config.toml
parallel_block = false
init_std_up = 0.0463
init_std_down = 0.00846
decay_shape = "linear"
batch_tokens = 32768
seq_len = 1024
Below are experts of layer 3 (counted from 0) of a mixture-of-experts language model. Rows are named router (the router's row for the expert), down (a neuron's output weights, with its number) and show model dimensions 0-127. Each number is 128 + 32 x the weight over its row's rms, rounded and kept within 0 to 255. Numbers have three digits each.
After each expert's rows: "raises" lists some tokens whose logits its average output raises strongly, later layers aside. This comes from a sample of Wikipedia text that the model never trained on.

# expert 32
router:117142132052070136096175133151082099140099100138124153132161146153099087159194111064123079126154185153103157163107097148143128101151112128157058127105143127151175155149129159087134154131154105096159153168104171158163152139174156167166112210110099161152127119200128167167147113134106153053140146108099141127184159174148054097114120088117170128110145111155082161155123145156104102086120
down0:061103097107145125156142181137132128129139056141161100202139109093205117169101133157126162153114155097165116117099097166114110139076078089190111131109103152180143086072120116143174186117147141080141146131074106150136167142094119121139127091085145147099127123182063113107191176105141161141118127131101129086177131112158079137195096151140140099135133139136121158106196176161119097181103
raises: "of ", "and ", "out", "re"

# expert 2
router:120151139092112101106177095154094091166097099148127177167176129148095077134176092102099107113170146150084159178090099167177100125170099110144085153122170161160128149178146151114134177111170092091160179165087182121151144175166147150159085129091145176151166116176097162165141107156096159095157127108104155094170160154157094113084128095108159085136155110162075166152095163158088085099097
down0:126128114143131130127086142096126113103105096085116163163145117141161140116121140140158167093165178121159135111148079117131107104102077088184128128155081104096139190106112141172127158093067153062134112136124122142137140129075139113143146113146125112124096128095152065156158121213174154141133170110084135103139185189127129126176080087153165175169151161047048132076119158195128141190103
raises: "and ", "| ", "into "

# expert 17
router:066157163095098142112134095170114104146115083120129145198132171149083128208141063104093098128142155169110200152082089126159100108130100116136105143120195135128136142156130156150186148078153099116142141167116164147148135156151143152204044159131108142179126114123101151140134096164111125092126079111127131059160141178163108137088164112100156108168163102125100164187079182159120122111112
down0:165148137146063120139142115172067102095124123120101110137127143082166121146113115110087091105137119181072118115161160147110076184085112119173093100111101132130111117141153247170117134154178122097124167130136037118170140122136137157090148108092163127149132113109139126125097119143207102106171183128078123130158128178084132118155136075116139102137192125117138173087180074192120106137122
raises: "en", "it", "-", "en ", "ab"

# expert 21
router:126192156088103113095157098132045118147102122126179170123151111143099099154147124103114118126148143140108124166116097143162120111185120112165084135100148137164179174156169147099157129122146120113151140175124156177139163166150166207134091217114108138143115120192130177168123098157083115111217183103091129119158144128117098099118071095110198120169126124180084146136115154169087098108093
down0:171144117128110149220115103121103152181107142192100071070135157118207110135139206127172090176152088124147188134125132116150122125137177143132215141119070112091127105131161099161114121123158116162132080171173173181132109167155153150125135114123153158079136129156136166154125112121133144146090113145133170135117082151164148069132119152163150135105139085058115149126089129057162127099096
raises: "(", "at ", "and ", "or ", "from ", "in "

# expert 19
router:122163143107107099098140108152092129144122057101146133150138108140102102203139105109088109117154155163117189163093100122160133086160144148148116137134155143153167146168139144069171136103131043122139121132107156153151176134129154136153070156092107145173137144150098141148132084142114176116163151131103166037163143238144095129086134111132158117132162099196119160199062171140103104104097
down0:150193162124101105108131166086113106199085137085173179146125137132138105130168091104191115088106086171086135128135143138093113137113151120129120113111117140141173070149056079053163086101116140155092153174107147100111187125106157214151184146125138111177109153107158143087100123106105101090105125136131133110118105148184096103113165111101154143090183105130128173080197096079129143162115
raises: ", ", "\n\n", ".", "\n", "en", "-"

# expert 18
router:140148175165116102094172118151104116183073105162162166135150145130126094178152134119108117107161156186122141157121119184198109074154100105144109198111151151143139148137170158107120178094152118111154173136101178164142188153134173142149115148106148175206177097139099154166159093154101153112179124089103167105170149156135095084100095098121128091140151108186097193126093148147101069103093
down4:178138099112086138135198107173101116134171091159100119136152158135145100121174161127117110183145150141143134081205113104181138120135119110124074136119148079197119100180150047090109157124125152072188188113099184171150157175105108133149124167148094158110161173130119126170100124156133107126092175111101088094127150122143162089141116119135090052122145105162071136180076164125104156103120
raises: "\n", "v", ".", "g", "or", "f"

# expert 5
router:119173146129112074095145104152106133124094089192154164155146163173087113168160105099102130102151158153099166156090080170156085124168109092153093126139169187197141168132159144133119168147163095082143168146055149123177143168150131155183120122126084151168151078134130177143124109157096159112152105093070141102133152180170109110076128105101126102170147088147105165168103146185084094077113
down0:128119121124168143082132148139117139066130126122126158115150077071221162121107149106102186081156185095211108091125160129107163103162120102188099088097130102103160084124123118129121137163100115105112121112110176100126117055063091144156115133156143094107124184137074118080117146077106104140135171132159181109111131183113126134133075181165053106142143095149100155099121171105114175118111
raises: "al", "s", "in"

# expert 46
router:119171199050112153079163106145098103156106084112111171170158132152077079136171066109116112130161141159098133147101117149145130113147108141145116198120135162166147147164163171084127136136136104082158155190106158158127160160188146166147120154070156159130161103242116131153189127138145146094136139120089151136169205128168092110111114142095177124141145096141115144152127135144072114119115
down0:153150112148133098115151134131146130125163131158102113092141213163105190142077018178108133073140209152103125094118140125167121174164164104108082119150181131157124161128158193164121127077165081133131141058110161092146100118131147105157131144188144110169120135115133128112109164137085123171089097128117091198122141160162074115105102119102134108113178127158157111167079177111135125092121
raises: "(", "of ", "; ", "in "

# expert 37
router:107160149124146090113154089167110100178114087153170167169166139187086114130163128093105122054140158153081159156098099149157091096149101090154092161143166169165169181164159135149145165103151083095149142141105151131168133160155148149149101160085159165148138109144113152149139120151098193111154186074087171116153151161159094078083136100101151081168156095142104149175083174176099088094103
down0:118096147121122089138133133146095167171130137151084161136097049105098155095134163095105134113123160149146121154123143101159156147088195139147097087149151141122169131143152127127108123107146081152083131176128194164054093160199145137176150137139184219116107146088134162172124069165122103102121123115146140111137089098116138130034152121114173088052140145127165085081148149116149143184111
raises: "in ", "in", "es", "and ", "E"

# expert 1
router:138175153101090085077155111151089105173100099141151151170159148160105102170162083085089091133160145142095176152070100152146101098172118137173116143121164169169154154167161160104162152114155076102139151160088166145155166153157137152146097137061108158169133108156105155149158080156094163112131145083114165089155131173168103100076145090102159094146158098161097155203079144161097101084099
down0:147136112099157149128124156096086094133118116107137175105071108131094125144116097157121157152160120041165131170107111149111099129135127170087097137085137175191091160169165154111117074116114113146111096103131179137153171140148144177142128144138137221160141088102151125128155175141119120114121073099099099073151226136170130112181112090064142158100163130154118181137154189096153103117064
raises: ": ", ", ", "-", "al", "; ", ") "